config.toml
d_expert = 256
hidden_act = "squared_relu"
moe_layers = [1, 3, 5, 7, 9, 11, 13, 15]
router_score = "sigmoid"
balance_loss = 0.00036
router_noise = 0.05
init_std_router = 0.0067
lr_router = 0.00112
learning_rate = 0.0136
train_tokens = 286100000
Below are experts of layer 11 (counted from 0) of a mixture-of-experts language model. Rows are named up (a neuron's input weights, with its number), down (a neuron's output weights, with its number) and show model dimensions 0-159. Each number is 50 + 15 x the weight over its row's rms, rounded and kept within 0 to 99.
Before each expert's rows: a language model's description of what the expert responds to. This comes from a sample of Wikipedia text that the model never trained on.

# expert 1
Description: Clause-joining punctuation, conjunctions. Commas, semicolons and coordinating words joining list items or clauses in prose, such as ", which", "and", "but", "including", "&".
up5:95 49 32 65 27 76 46 45 55 72 50 22 53 63 70 53 60 63 23 23 64 63 57 56 43 61 75 64 66 58 59 45 70 39 55 53 39 56 12 32 38 63 87 29 32 77 51 41 32 59 28 70 68 78 61 44 43 46 63 52 28 59 73 43 77 33 43 48 64 40 52 45 61 36 28 36 43 53 42 39 28 40 59 63 51 63 24 51 26 27 36 51 65 37 65 43 36 51 49 54 40 54 43 70 78 66 52 65 80 45 51 41 61 48 45 58 50 34 42 38 40 61 28 18 62 52 70 47 40 66 90 31 48 44 37 38 33 47 38 57 56 58 35 72 26 54 58 53 37 63 36 62 36 63 70 52 49 56 43 40
down5:49 64 64 75 53 40 54 27 67 44 60 29 69 75 49 54 32 52 47 37 41 57 70 28 65 52 57 61 55 76 54 16 53 48 69 21 62 37 62 46 29 26 50 13 33 49 76 34 67 34 35 64 63 45 58 26 53 53 43 39 65 56 62 84 40 71 79 63 43 67 63 63 43 38 37 74 28 66 71 31 20 63 57 72 45 46 26 27 37 65 45 58 54 77 50 31 51 79 21 21 65 58 51 68 42 65 38 71 56 68 51 28 59 73 58 40 59 61 57 52 49 35 30 58 47 47 68 39 62 61 23 72 58 59 62 52 44 84 69 58 58 41 35 46 58 48 75 48 35 62 72 73 54 44 40 58 44 52 49 27
up6:67 47 49 49 99 70 39 33 53 35 48 50 18 51 76 38 36 57 62 03 50 41 47 24 34 41 24 08 29 56 58 36 58 27 70 32 58 61 50 60 33 49 45 33 78 50 39 49 78 67 61 41 47 65 20 41 68 60 37 34 45 57 54 51 35 35 31 66 64 65 37 66 24 52 50 54 48 45 81 57 50 45 55 41 56 34 37 78 61 29 50 44 61 58 46 78 71 69 58 53 45 61 36 50 40 57 36 44 49 20 55 51 71 53 29 42 46 61 22 65 32 65 42 50 17 73 47 53 26 64 53 62 30 51 66 56 61 55 66 22 66 63 36 72 26 51 38 33 52 44 71 50 66 54 52 87 64 44 47 70
down6:51 54 48 27 59 51 48 61 30 72 78 62 58 66 52 65 36 39 62 52 28 31 57 57 37 41 55 48 58 25 45 67 25 53 49 45 27 62 33 45 63 93 67 49 84 60 30 24 35 53 38 71 22 63 41 44 55 17 68 54 71 54 35 65 36 70 48 60 64 29 33 91 46 55 73 81 58 64 63 67 68 38 69 33 71 53 53 49 51 46 27 61 72 48 32 64 58 61 42 41 60 41 60 39 39 30 45 36 35 40 39 62 58 37 38 67 38 60 66 50 72 74 41 35 68 72 62 16 50 57 47 52 30 53 67 61 37 54 30 62 38 40 30 42 74 69 35 51 53 67 56 55 30 49 48 68 77 54 47 65
up7:26 32 55 81 38 47 55 50 46 65 49 24 67 39 57 51 36 41 60 42 58 16 59 56 66 73 73 62 42 19 39 39 61 46 32 63 65 48 58 60 55 79 49 40 22 59 53 41 44 65 58 68 62 84 65 63 59 63 57 20 48 52 48 61 49 33 49 58 59 52 30 54 57 35 58 59 43 46 57 48 60 43 57 59 55 53 72 56 67 36 59 63 40 26 33 44 48 63 58 00 43 28 44 27 69 54 59 45 59 25 52 58 73 51 43 46 31 36 46 83 55 50 69 26 38 58 47 58 38 45 52 49 18 48 53 99 29 35 24 42 26 40 35 55 67 59 45 50 46 56 70 57 70 44 36 58 04 60 37 45
down7:77 66 50 26 43 57 48 59 42 41 68 38 59 46 67 20 42 55 48 49 66 82 66 30 52 37 46 60 60 47 63 59 44 63 50 57 47 67 77 21 64 50 52 36 34 12 41 47 56 40 33 68 60 58 40 60 63 42 20 43 53 40 60 49 30 19 44 66 84 62 55 57 72 59 47 42 48 46 64 52 36 40 43 55 29 55 41 60 60 54 52 37 51 53 29 31 34 39 14 35 36 71 55 43 24 33 34 59 32 58 67 42 36 50 48 56 76 58 54 46 50 77 69 30 65 25 49 38 46 40 50 36 64 54 50 46 69 54 47 48 35 66 63 29 64 72 58 49 50 50 24 39 65 45 27 44 66 37 37 62
up8:40 74 30 34 19 52 71 67 57 59 50 57 83 19 49 56 37 57 82 22 45 48 82 39 88 65 38 56 61 21 55 69 45 54 34 30 67 27 49 53 53 38 53 51 41 35 43 40 49 75 37 50 61 51 26 56 31 38 58 74 56 56 58 57 39 54 51 50 66 71 52 49 47 63 72 15 48 56 51 39 72 39 45 36 41 42 42 59 52 40 54 64 62 84 46 59 80 62 24 47 52 45 41 70 54 56 41 40 49 46 49 68 09 59 83 40 49 47 45 58 53 20 69 54 50 51 18 72 74 51 40 63 78 41 67 54 56 57 55 50 38 46 38 10 49 44 60 60 44 53 52 30 61 62 63 64 35 49 66 46
down8:75 37 71 64 50 46 44 58 57 39 29 49 48 46 60 43 62 51 68 50 35 34 60 18 52 57 59 51 65 56 66 40 51 31 62 52 51 57 42 14 60 47 33 26 53 63 67 48 51 49 39 45 66 55 79 68 42 39 57 62 35 32 39 50 49 39 24 57 48 23 48 34 63 78 64 51 34 41 49 58 31 48 56 99 32 57 43 32 67 68 51 48 51 71 39 66 51 40 68 64 39 66 50 48 37 53 54 46 42 54 57 29 33 24 45 56 66 57 75 44 40 41 66 62 57 54 31 70 51 61 81 57 39 65 64 30 55 55 57 69 39 62 71 33 58 38 71 40 46 57 31 55 51 69 50 54 26 71 30 37
up9:65 50 67 67 14 59 40 36 61 59 29 46 25 42 89 55 57 30 57 41 61 34 34 44 69 63 18 48 35 47 40 67 70 47 66 71 35 61 49 59 51 47 79 41 49 75 47 56 41 41 32 36 43 29 27 43 62 79 56 73 64 28 49 39 51 49 47 34 39 58 43 57 48 63 48 59 40 89 72 35 39 46 72 50 45 42 51 21 62 85 54 58 67 59 45 75 60 49 65 48 57 49 48 39 43 20 60 30 39 57 35 52 25 47 48 38 61 42 39 57 79 46 38 41 39 67 57 40 57 61 42 39 49 67 41 51 33 41 73 70 60 63 73 71 13 48 23 59 53 61 41 54 71 71 23 64 46 51 50 43
down9:58 34 72 63 65 66 78 56 90 55 35 81 56 22 60 54 62 35 55 81 44 51 45 46 53 49 49 75 62 46 68 44 32 38 43 51 43 75 23 56 53 29 43 39 48 63 57 55 58 66 68 46 24 66 56 38 66 12 61 54 31 50 34 54 67 17 42 57 54 49 43 58 19 53 45 52 33 46 46 62 33 34 46 24 61 63 52 51 48 66 70 53 95 61 51 49 35 67 26 45 40 64 57 43 24 43 70 26 57 42 43 51 47 81 33 46 53 37 28 58 53 58 48 44 45 59 54 52 42 38 44 52 35 37 64 83 30 44 23 54 41 44 50 36 52 71 63 39 55 33 70 38 43 23 57 53 46 57 62 57
up10:52 35 28 31 50 55 74 53 20 64 19 55 72 43 48 58 67 42 63 70 59 39 42 73 71 46 39 64 54 51 60 36 58 79 67 47 37 59 78 78 49 33 58 47 50 54 62 69 56 56 80 39 52 57 38 45 52 45 74 41 48 67 51 47 32 61 41 45 43 64 38 40 59 46 40 19 58 53 70 16 45 63 63 30 70 47 33 68 62 36 61 43 67 43 55 31 41 34 61 55 53 42 18 65 62 54 38 12 30 37 33 95 52 19 46 60 53 25 49 30 60 48 54 41 49 68 37 63 43 68 30 29 38 41 26 50 45 33 18 52 73 59 40 49 35 56 65 37 46 36 46 66 24 49 70 29 40 70 62 27
down10:41 57 41 57 33 61 23 33 59 48 66 58 42 48 30 50 53 43 64 30 73 61 81 40 50 59 59 29 27 49 48 32 48 42 50 42 67 68 53 56 44 36 63 28 60 56 36 82 48 73 61 34 69 75 66 53 53 50 67 69 62 28 51 44 72 70 48 48 63 76 82 52 40 68 50 54 36 26 45 46 65 36 54 14 44 57 58 22 65 36 40 59 40 88 32 29 60 67 69 40 48 55 51 48 45 58 47 54 32 32 61 54 63 50 65 34 63 74 62 46 45 61 37 35 36 61 59 39 59 59 46 48 40 70 70 30 33 57 79 61 62 72 42 58 49 49 48 59 56 67 55 39 52 21 53 30 44 50 25 63

# expert 16
Description: Verbs in narrative. Verbs and verb pieces after subjects or "to" in plot summaries and biographies, such as took, went, makes, accept, see, travel-ed.
up8:59 71 54 16 45 47 53 33 77 46 56 71 57 50 47 60 57 47 44 28 51 48 37 67 67 42 58 28 39 55 50 40 65 35 56 53 92 32 29 66 52 30 48 50 52 45 61 53 68 51 41 71 58 63 50 38 36 59 78 57 47 45 55 56 34 50 46 39 49 39 47 60 39 57 35 56 71 64 63 74 78 47 45 79 15 51 73 35 20 69 49 40 80 45 70 39 48 57 58 33 49 35 41 50 83 43 28 66 37 48 64 55 39 75 34 51 72 31 36 30 60 47 32 30 82 67 24 45 52 51 49 75 62 63 45 42 53 49 62 77 18 71 37 60 55 64 32 58 46 24 39 26 51 47 39 39 54 35 47 21
down8:42 66 47 36 56 62 50 59 66 73 43 58 74 58 62 24 56 50 35 51 55 29 65 39 84 52 53 58 41 71 18 51 17 59 69 48 68 52 61 61 42 41 37 41 39 53 40 60 28 65 49 59 58 55 53 30 64 21 71 46 39 55 47 48 50 34 54 45 45 44 41 18 21 41 19 23 54 78 58 55 60 62 36 59 44 35 65 18 54 22 61 53 29 47 60 53 43 87 76 25 57 49 48 50 49 44 41 48 60 37 71 17 60 47 31 42 58 74 48 56 37 31 46 23 57 57 46 45 38 45 39 39 65 24 43 39 35 51 50 39 54 47 54 45 63 36 54 58 36 26 37 29 52 44 30 81 32 70 48 40
up9:62 56 60 72 48 45 53 43 59 41 48 27 39 54 60 42 27 52 41 37 42 41 58 63 53 53 61 41 43 42 52 46 32 58 56 48 35 68 27 44 76 52 31 15 67 35 27 78 59 45 36 31 42 29 71 67 53 68 45 58 17 47 45 34 53 52 25 43 44 36 43 48 54 53 87 68 66 55 53 65 51 74 48 14 33 71 53 58 72 41 43 71 81 56 55 67 61 67 50 39 57 20 48 37 80 49 52 60 44 17 28 47 38 57 53 52 48 36 74 70 45 78 41 54 31 52 47 46 78 45 27 57 59 43 49 65 63 46 44 70 91 40 43 50 61 15 41 53 49 61 28 22 31 46 50 72 30 39 73 58
down9:66 44 69 41 70 59 52 30 40 27 39 56 41 57 60 48 61 39 47 25 48 20 29 40 59 75 46 54 29 52 73 64 64 63 68 49 45 27 47 71 49 61 54 64 37 58 31 34 39 47 34 34 44 49 46 53 67 58 15 67 42 70 70 63 27 55 51 41 50 54 46 52 51 70 28 39 34 39 51 12 46 62 54 51 66 64 71 57 64 32 53 46 27 51 87 77 67 29 43 56 49 44 53 48 45 51 22 70 55 37 47 22 45 83 52 49 23 51 69 23 51 45 48 74 41 53 39 62 51 53 49 22 59 51 33 78 71 36 32 77 67 59 45 22 45 65 52 66 56 65 46 93 58 38 20 63 24 53 46 50
up10:17 57 42 51 35 23 55 49 53 50 34 49 48 58 48 35 56 36 32 40 60 55 34 37 35 51 65 59 38 33 51 33 25 54 25 40 58 44 73 53 52 61 85 36 54 42 75 63 70 65 53 52 81 41 63 54 71 48 40 53 19 48 68 49 72 79 41 92 50 62 60 50 52 26 38 67 70 51 41 68 13 81 53 40 51 48 41 71 51 64 56 55 46 42 45 71 53 35 53 45 53 30 36 77 51 56 58 48 49 31 27 48 57 56 35 35 56 53 48 56 62 72 42 27 88 38 27 50 42 44 48 63 65 26 68 15 89 30 80 45 68 48 46 39 54 59 56 55 50 47 86 66 66 45 38 48 73 62 40 58
down10:58 25 38 54 86 42 28 56 44 41 43 91 33 32 64 45 54 47 57 50 61 56 61 43 52 68 61 46 42 51 29 43 23 40 73 64 46 46 72 74 44 19 72 13 61 64 74 61 59 58 40 62 57 24 23 32 54 41 26 70 54 71 52 43 47 50 48 43 38 71 58 55 45 67 71 33 55 55 39 60 32 66 34 73 71 40 61 47 00 63 58 53 48 31 48 47 44 40 32 30 80 51 75 26 66 50 44 38 24 52 58 42 86 47 41 39 55 48 65 38 50 41 29 45 71 76 53 66 72 42 16 59 65 32 25 54 48 54 45 51 51 18 52 54 43 83 64 42 67 41 28 49 53 54 48 58 38 73 47 48
up11:84 48 50 64 75 67 72 72 52 51 26 67 55 70 65 49 71 39 20 54 23 16 36 17 33 70 69 77 63 45 78 65 40 39 59 27 33 39 49 24 44 67 47 38 80 39 59 38 42 35 52 55 56 22 45 56 51 51 57 48 62 43 65 29 51 62 62 62 50 66 67 68 73 33 60 56 41 50 61 76 39 42 54 47 47 34 27 44 58 41 57 54 44 48 35 48 53 74 60 40 61 54 35 32 59 56 71 52 50 66 47 60 52 70 41 59 57 56 63 38 37 76 12 39 69 39 55 52 44 56 16 53 65 49 56 53 53 50 51 33 68 72 32 53 48 46 33 47 45 32 41 68 32 74 74 52 39 50 39 55
down11:40 52 41 48 22 67 67 43 57 55 31 60 22 51 55 26 59 71 67 52 72 63 54 19 71 45 42 45 49 52 55 32 68 44 35 68 48 41 41 49 34 18 35 56 75 57 69 60 67 64 23 24 32 44 35 44 69 37 37 37 48 19 47 59 39 61 37 56 74 84 46 64 61 25 33 42 53 32 56 71 56 49 51 43 44 42 46 71 37 30 69 28 16 61 55 37 42 35 42 52 40 48 82 49 45 39 54 40 26 50 72 33 59 59 28 58 71 50 43 55 31 38 50 61 60 51 31 46 59 43 69 85 55 39 41 32 33 54 35 64 32 32 30 49 51 40 46 54 47 09 45 47 67 46 51 36 58 54 58 23
up12:61 31 71 22 57 46 70 58 53 37 46 63 49 39 30 51 59 58 34 50 61 56 54 38 62 72 52 42 49 73 39 34 50 22 27 54 61 17 69 19 27 67 41 56 49 72 62 50 54 43 80 40 43 73 26 63 77 41 35 48 47 49 47 29 55 36 34 41 61 54 58 51 48 66 40 41 43 16 49 57 47 38 64 52 46 66 49 38 66 60 40 60 58 37 57 24 21 34 44 56 48 59 31 42 60 35 38 63 44 70 63 35 35 38 67 40 45 72 45 36 39 54 97 35 61 64 40 53 40 51 77 33 59 58 41 34 27 43 57 50 41 47 46 61 43 64 78 28 27 44 38 80 58 46 53 55 59 63 66 51
down12:80 55 49 49 50 38 56 56 38 36 38 75 39 58 75 61 25 34 64 63 54 68 58 53 42 50 54 40 40 53 28 53 35 31 35 37 40 62 34 41 41 52 71 65 32 57 50 45 51 51 52 54 51 78 47 49 35 35 31 52 32 60 63 64 64 43 45 16 54 68 58 59 57 50 55 55 69 30 69 81 42 73 51 22 47 44 44 33 45 28 48 38 43 22 43 54 28 47 46 45 43 34 64 77 30 42 44 73 51 57 46 32 44 38 56 43 37 67 58 35 42 54 44 69 87 30 30 63 48 59 70 82 58 31 54 37 22 70 46 60 56 50 51 45 49 41 59 34 47 57 28 44 62 70 17 36 30 39 69 24
up13:43 19 49 67 74 23 47 45 52 18 36 34 62 44 62 27 68 39 54 67 47 66 54 66 55 37 64 22 56 44 54 68 25 62 30 40 33 33 47 43 54 40 66 51 50 68 56 57 69 46 32 52 63 54 48 16 51 75 72 70 47 37 44 19 64 46 40 44 63 35 23 44 40 62 54 46 25 91 25 51 46 63 53 61 54 51 67 31 36 33 70 29 51 57 22 70 83 75 16 64 52 64 32 42 60 57 53 64 61 57 58 50 48 47 37 46 53 33 22 48 32 44 35 56 62 37 34 44 48 64 66 42 73 20 49 38 75 38 28 59 40 66 31 30 54 62 32 52 47 39 39 72 69 55 40 50 46 53 36 60
down13:65 44 19 43 51 58 65 61 73 46 49 55 39 61 29 49 47 27 67 16 69 32 40 42 53 42 54 54 26 64 48 73 49 09 34 28 48 38 27 59 33 53 64 86 47 47 54 63 50 53 37 57 58 38 43 39 60 61 45 69 39 75 56 56 69 46 55 46 46 50 36 66 11 42 38 31 45 58 43 47 61 47 68 99 53 41 38 39 29 64 47 50 69 45 47 59 38 39 55 64 58 48 37 55 55 33 33 48 40 54 55 46 48 77 40 76 59 58 45 48 61 49 30 51 40 33 43 34 21 51 59 67 42 62 55 47 37 59 44 84 63 39 66 65 52 17 44 53 50 46 63 69 46 57 51 65 47 45 26 67

# expert 30
Description: Pronouns and auxiliaries. Subject pronouns and auxiliary verbs in narrative prose: he, it, they, was, were, has, been, would, often after a comma or period.
up1:21 50 52 57 46 64 24 73 52 57 23 42 21 70 28 53 50 58 60 26 66 47 20 73 65 69 42 64 77 50 53 14 47 40 58 76 52 38 63 47 53 39 62 35 36 69 22 53 55 51 60 41 56 56 33 66 31 49 62 20 60 40 85 39 58 51 48 48 50 55 39 25 70 64 52 49 46 67 64 56 48 68 56 34 58 61 54 69 51 39 57 54 78 67 64 63 32 20 62 90 38 44 59 63 49 45 58 71 47 44 41 55 73 30 37 54 40 38 63 42 75 59 29 42 27 70 62 55 39 50 17 57 74 50 55 55 75 77 16 67 39 72 51 59 48 17 70 52 35 51 25 30 31 39 36 26 40 35 42 45
down1:58 64 55 55 41 11 45 69 68 62 70 92 50 34 44 53 10 45 75 61 57 41 34 58 57 61 77 42 45 47 65 63 46 39 18 47 49 54 72 56 58 34 31 43 40 62 59 47 45 50 30 36 46 18 21 39 27 74 73 59 41 53 74 38 93 28 43 31 75 51 55 54 15 39 48 30 43 31 53 58 47 74 39 57 28 22 41 58 47 65 52 65 64 67 46 55 40 29 44 61 54 46 41 53 08 49 45 42 45 37 57 44 24 39 54 47 47 44 41 43 74 63 45 68 30 56 55 39 55 45 49 50 29 54 40 44 30 47 45 48 61 42 37 34 56 35 35 43 66 41 34 48 56 24 46 68 48 58 43 72
up2:72 48 35 63 60 62 54 36 56 38 60 69 21 32 69 56 49 51 33 58 39 67 70 42 39 65 42 54 52 14 61 56 45 56 32 73 62 48 11 53 61 47 14 50 60 39 85 48 57 56 30 51 62 33 51 34 27 21 42 39 43 20 46 49 66 64 60 63 30 62 42 34 40 81 57 65 54 11 36 73 35 69 15 59 42 38 41 38 50 68 71 53 31 50 56 34 37 40 50 76 65 67 53 67 67 29 54 50 81 49 39 38 31 51 34 74 72 54 46 31 45 49 12 57 48 52 35 31 57 62 36 46 55 53 47 53 60 38 29 47 43 59 32 61 51 45 70 73 80 45 57 47 53 50 55 44 54 58 40 58
down2:28 77 37 34 42 83 39 68 46 41 48 51 31 49 20 40 72 34 36 46 36 60 49 40 79 25 26 82 38 51 16 64 34 68 74 60 25 36 43 38 61 42 62 40 35 78 71 58 29 59 35 45 21 51 58 24 43 46 42 44 37 35 37 70 91 58 47 50 68 54 55 62 50 39 34 46 63 72 54 66 61 38 48 37 56 61 24 41 66 39 50 48 43 67 35 42 69 37 63 34 29 52 59 45 67 58 61 15 33 61 38 67 29 43 80 48 17 38 27 44 58 46 79 40 72 65 51 40 62 70 34 64 51 55 44 33 32 45 59 57 53 38 24 57 31 55 28 45 50 43 58 41 40 48 33 36 54 66 66 55
up3:65 59 55 65 33 31 40 54 64 49 55 63 46 51 49 51 31 20 42 46 31 67 39 67 64 44 65 55 24 41 99 41 67 60 67 50 33 59 38 69 71 26 50 33 46 58 24 65 59 43 44 37 72 30 44 55 31 37 65 23 47 69 56 39 39 46 43 43 52 53 21 45 35 47 43 71 67 34 73 38 28 39 53 63 59 60 74 55 50 43 80 75 57 33 59 19 48 50 77 54 31 48 58 65 60 76 56 37 66 52 27 41 63 50 59 60 51 57 49 64 48 46 19 36 57 42 66 53 50 18 30 38 38 51 52 51 22 44 63 48 55 47 69 58 49 60 40 56 45 33 51 35 44 45 48 58 70 63 59 56
down3:43 79 51 44 62 35 41 43 72 47 56 32 61 86 73 55 38 81 25 56 61 49 60 53 47 56 75 45 66 83 45 66 53 74 44 51 29 41 50 46 56 63 70 42 85 28 54 63 65 13 33 68 59 46 58 60 58 89 15 37 60 54 33 46 46 50 49 52 52 68 39 38 57 45 53 80 62 50 48 40 46 56 57 33 49 57 67 57 59 71 75 45 51 45 52 66 43 40 45 49 54 65 64 41 74 26 72 32 46 48 43 66 44 64 75 54 37 03 51 30 75 38 45 27 60 46 69 49 49 36 37 42 31 53 45 55 55 59 56 87 64 23 23 60 33 23 50 38 69 40 28 13 43 41 60 63 41 29 37 27
up4:22 41 33 52 24 43 76 46 33 61 66 60 56 38 40 27 60 49 58 74 43 45 61 59 62 56 58 61 53 37 55 65 48 49 39 44 41 43 38 35 39 44 66 49 39 89 42 33 68 52 31 46 49 39 36 72 59 68 46 47 72 42 39 34 80 29 32 54 57 42 52 45 76 45 48 51 66 46 38 50 20 72 47 58 58 57 41 63 76 37 73 36 47 51 16 44 52 63 71 68 89 66 36 79 47 42 48 36 14 60 85 50 41 54 45 46 45 51 53 30 25 61 43 71 21 71 50 18 66 36 35 33 71 44 45 37 42 69 47 51 46 42 58 74 56 71 74 67 37 47 39 37 32 78 41 54 70 38 44 60
down4:56 53 66 46 68 35 62 54 60 68 32 79 35 47 23 50 50 68 44 59 31 73 60 44 43 63 35 46 64 43 43 61 30 28 70 35 30 58 38 35 64 34 55 55 36 58 44 36 64 54 44 30 21 51 50 42 71 43 38 44 52 66 49 38 44 35 31 38 78 52 42 50 30 62 55 59 60 57 47 60 46 69 46 29 32 41 28 43 48 69 59 77 45 52 40 61 39 63 63 50 69 56 59 42 63 60 55 49 33 36 55 53 61 34 45 61 44 35 43 69 34 69 50 73 40 44 72 63 60 90 35 43 35 37 67 55 38 53 74 75 40 49 52 45 53 45 52 49 45 58 52 39 40 53 27 59 88 59 20 39
up5:51 62 73 38 28 40 30 58 42 33 46 49 19 17 61 62 61 49 07 58 40 62 53 46 70 65 32 71 58 51 47 38 09 31 67 30 31 54 57 47 64 68 47 48 59 55 37 47 61 38 57 33 46 51 42 73 41 54 29 52 41 45 41 26 21 63 63 43 48 60 31 67 52 57 45 23 50 45 47 37 47 44 55 42 60 23 51 58 61 64 30 46 28 33 21 34 38 56 37 57 78 44 42 87 62 51 56 56 31 49 64 59 67 57 28 55 88 54 48 68 45 48 39 57 71 32 61 57 52 38 50 77 38 51 58 28 58 80 78 37 74 37 41 51 39 44 57 36 61 65 11 78 68 47 33 66 53 45 60 57
down5:41 69 59 27 87 42 78 46 49 66 43 64 35 50 52 76 80 52 62 56 49 33 67 53 50 54 49 46 53 38 53 37 47 31 59 67 48 56 23 32 36 57 61 20 33 52 28 64 48 48 41 60 44 54 73 65 26 40 64 63 52 30 58 54 46 71 67 67 52 43 50 52 58 48 46 36 48 69 53 39 50 33 78 54 45 35 50 39 30 48 25 15 11 62 92 83 58 50 54 30 30 45 51 33 50 43 73 45 31 37 30 56 55 10 39 55 29 58 29 54 55 41 79 75 70 34 29 61 52 41 38 65 68 47 46 53 65 76 52 70 46 49 48 30 49 79 41 51 67 53 65 50 67 49 61 55 48 51 61 71
up6:65 43 63 40 60 31 81 40 41 49 68 53 25 36 54 44 41 68 38 45 70 26 57 57 72 34 32 63 57 74 39 48 77 42 55 68 47 52 59 46 45 64 56 68 36 50 45 58 69 69 56 56 44 58 36 43 52 51 61 48 36 70 30 35 68 38 31 37 45 35 58 27 75 63 69 33 42 33 82 43 19 56 47 68 33 39 52 50 48 50 57 32 41 73 54 33 60 44 54 69 57 24 27 60 57 56 62 44 74 69 23 23 45 58 25 67 50 37 58 49 24 25 58 66 78 51 47 42 72 30 41 57 40 26 75 82 47 43 46 39 43 42 50 46 62 53 51 40 60 39 39 46 70 62 66 44 46 73 60 60
down6:56 48 43 36 59 57 59 28 23 65 31 50 77 67 42 65 42 29 65 65 39 51 36 61 29 18 68 45 66 50 49 78 76 55 78 59 36 44 70 61 45 45 39 41 36 79 59 37 46 46 43 63 38 66 60 34 57 71 35 38 67 65 59 61 57 68 53 40 76 53 52 36 49 59 67 71 36 65 75 73 30 44 68 61 57 39 67 60 40 42 47 47 70 70 48 73 54 63 59 78 72 43 66 47 54 48 30 42 61 74 68 62 47 55 68 34 33 42 55 45 39 49 26 48 57 65 54 53 63 53 15 77 41 47 64 60 40 52 25 71 51 31 45 44 41 43 45 59 62 38 54 29 36 86 57 61 36 51 57 39